config.yaml
n_layer: 13
normalize_top_k: false
norm_eps: 1e-06
attn_scale: 0.148
init_std_up: 0.0316
init_mimetic: 0.5
optimizer: "adamw"
lr: 0.00104
lr_mult_up: 0.777
beta2: 0.95
schedule: "wsd"
seq_len: 1024
train_tokens: 613600000
Below are experts of layer 7 (counted from 0) of a mixture-of-experts language model. Rows are named router (the router's row for the expert), up (a neuron's input weights, with its number), down (a neuron's output weights, with its number) and show model dimensions 128-191. Each number is 500 + 50 x the weight over its row's rms, rounded and kept within 0 to 999. Numbers have three digits each.
Before each expert's rows: "comes before" lists some tokens at least twice as common just after its tokens as in all text. This comes from a sample of Wikipedia text that the model never trained on. Tokens count by the router's weight.

# expert 5
comes before: "-", ":", "0", "\n", "1", "2"
router:520488520569541512497455597524461492627496466514552492579433528462547446584588575522491529408485494516486476553551496555531447556461465473508589537537530446453472473501563476473430389461609579
up0:576433480506542518524545573464460493471485481512526480534503501555498406504479539529469551459500554495559416533426556564495476439495472516473587454422452564437463461537485331392445497472501467
down0:410525515547545440469494543510528474498553531475547454519454535494485442465495624448533489512586496461419522503522472576552465618501484452487479471575522454559550464507462530522480466496473521
up1:453523548560476485531413550447633496376485466461544479440528448546521510488526470495567460583512433564459445437524525497469481483549531499542467516519487446433538537466489547614513525521395512
down1:541499476572556480540416538495449562596505477515625502501527508586455524397501578472486630546456568546473482631493563602549518487566551551520496521529550515503546522454545472495520555476551411
up2:560608503530450563522511500451536479395548521474542494525595424404503488500491553456461533475423536473538525430505498518474579469479490520520497456579455464579539510534468512512510530506513473
down2:511424390519462501523367497564447514503554512523483517593530497483559516508482603463426506414523421527493570432481471519503562517521472521466485536524528469462441468461523468476557524433521540
up3:544489551471478546523479538548590553461477525445446443546560437458437525429512515575553596496476483553428479551516438476413541491469581395484460558508475535551545389653425451509442470530495464
down3:471464501577464411542475518532478535563497541495481441562415464554527485620539486567501608539486455580597491433518577478505475456424471580453504552495516549554447576526567524463657486471449548
up4:535521439473451391474486470496462462375503487452454563422503464511437496517531474503377526585441498447481503543579502503431503520516511462531488497492460487450548406518602484537526463530537463
down4:589506496513512477499559499486461476544430499523467516519485495479429499462420526459528522585517478518475545527485478523515589517486534471533475465512471479535529453463568435491450607474524545

# expert 6
comes before: ",", " (", "\n", ".\n\n", "'s", "\n\n"
router:522485491516529480467483494529446464541510541428514409464589391438477467447543494465483482469462524422543511494563492480478580439481588597461548538486521473494568456528563463431463509501548457
up0:578606366457525542541507496503476483423527560430591522510572479580534455503527547363462416472504540507454518487590487571507535494553583479507539568441586492492549534504470445471606596526420510
down0:472462567493595452532482531515524424459617420445478535476504461541440500602482500552524573421542547522453456503454539506522511468527460420533502483455491526501501529533574506548388561480426430
up1:517574488559503554456458477512511475439626517440354465587569434514464477522606464515531512513480470448534473531552531563387545497540554588491618520591501556596455549448544501468434598433527361
down1:456464466537518584476451544497527580475493450516553538525407523519503576494502531486477557445546478462499520496444462443522451426482455441518583423480525477556472487529527488442476470442508587
up2:616476538470523543593439571481532450436471446474551594562507527541534452540512548474470506579484497496582460489537510505485492455444582433506516470479419464511618480487532480425493540576524475
down2:572516498496472499521529514561543570494486431436487426481512426557565546460503450450600445493547629492450435528437529542621478439552500512513479501458492505549422569489486411469569449443501498
up3:554450516496508304453503495476533519549518470552593477439521473497595524516564546454475475455474514569491516585494467511449569529509526543482487493601503483526589408541510440542533558494573508
down3:514552565445482530548489490509470512406479534503589422525558481553504539650523473541388476545538480535531568486485561430485439501504466502542485425454617484564529589559545475532487412485445551
up4:495478583473457386436436495489437512503552620456494497504548568479600413525499494525489513509579485530481500491592482491455534574555518475563438587419506535498597489491496492497529452508576547
down4:402480482512526400468519407560513530526466481571468466513559467473491470531468499550476542355516468483465582556527556488469558587470481517471499405488473481428484382549478543557437491575441471

# expert 7
comes before: "-", "|", " The", "==", "===", "The"
router:524549506532536410557431469414512585462514589445518476516586461486519405512519464430563536490446464567573454547555389469462624481460524573573499579492520500564539505567443507415494486378493506
up0:450591598469497427540575534517398520487618443526552561473551551525490433508452519514558508568464489473531522451458474514508496474487570589589481508625582416447442511488521422491464423504463423
down0:578421577534485480565542473525498488466486545514452469502564496591585447534480556565586378564555481381500536525456527455481639505479541485480534485532499506488545501494591543526540476534518492
up1:541544489475514546517468495492591486484526519550495499442506483518477495425518496529444490582527508512458500390449477510461541501463470488530511520488501499447523556477530555465533435479513478
down1:475639537500522517579548512526500497538590524409534462583492451469478558445521485506432517576613564518559516520421447476466521561505543522498440550523463494522450531457468474417467504478441513
up2:591552507536508482532558493443534524461497508567558563455466481482447463498533509416448445504498442601397500444519467504412464546521466536553523447565554542445613500462516588448523467526437512
down2:427428534544515569455582476514550459513575435456497477474559552478518467511531525528560584526431509468438507431461491481537510463486525486523600561478496488478456486550427431365471590520482514
up3:445600570509581539559433447604467405523464432376513539483540496513488530517538541524522478525545442490548427414501461530500418508481413444510507561559487508454501498465504454503635440377566515
down3:490457501534481577469466482603534504474440473554592595431531559469587469524529537437447499452504449548535498515475514456480503427505554579553431481469538606438473461557495496518562414506482493
up4:569491509505555468488462554458412499529420403627526444535505447519582543539550576512567463531460498551480509461503489512433462497521530448498552515481504459567526480558490482564441426575497497
down4:475462538455496509540434529468432549484466524486517518440489467482509518511460422477425493555525545640485524483516502516559527504511447559540524581433519504522441462517615493472578420546509472

# expert 0
comes before: " the", " to", " by", " in", " a", " on"
router:560538555414451430576641509508539468353503543516465479506505494447454478393478493449540423531475496510531505418498471564503522509444499445426527584496619426549609442559585480520550503534447428
up0:522561560481488564488508552422508384494544512583635449515527479516514472479468490478540513514454516593553449575498477464527589476544523548624517557496479560451538431513651472496500530478466515
down0:518517451456554472414484537524483500497650490571469432549501571522540475480436527486541455535504418498405467560523473483441478498522514425541381589584573481499486504474442527430578523524486549
up1:441671450578456465435436559557592472465609593538361536502613468376517459472468424461507554455484435478499561538468503439443537552517520480455504501579590489496571480517530565556481518482429507
down1:465433513633507521446561505495514510523486404473631451554564541586476518416455551477521584457494510522561496497469441541500529556502482450482420495459472400468449459518493525546472519600460500
up2:502481497523490503507406434447384567561532457484613513460510510529594541550534446461459481525503415560500448511452497444564492531494456569515459499465537461544500451449555462450506593469524488
down2:460511477498465441544448510514476500532427652444515416421459458545431516493407515485609527510439491500538473572479514501446505475481505609501471473452450527535512485502514482568478561513516520
up3:477568549532506458524534508549516520438510493516520529609450539487540529522472470452524437495473519534449486473570533504456536494557537559518496584530567472473500563512486516531502536500489472
down3:462359518508464494531533491439524391504437606572431500533502462461440453498530522491494456402530485478491510462517409513496399394478525506437513514436479468602482477419509547528476530483563488
up4:541425436617528465558516635578460526517543543439535551498530525559496488543505517506465470513425498438472559583547510483557511507554466504524517596568476561578457504551466398461476490557492540
down4:412533494446488466510535500585550524415514467556477535557473468490493577557514427503469555566545519471502468525555420505500519484521501526443543486457544418458501488583538504437554425474460506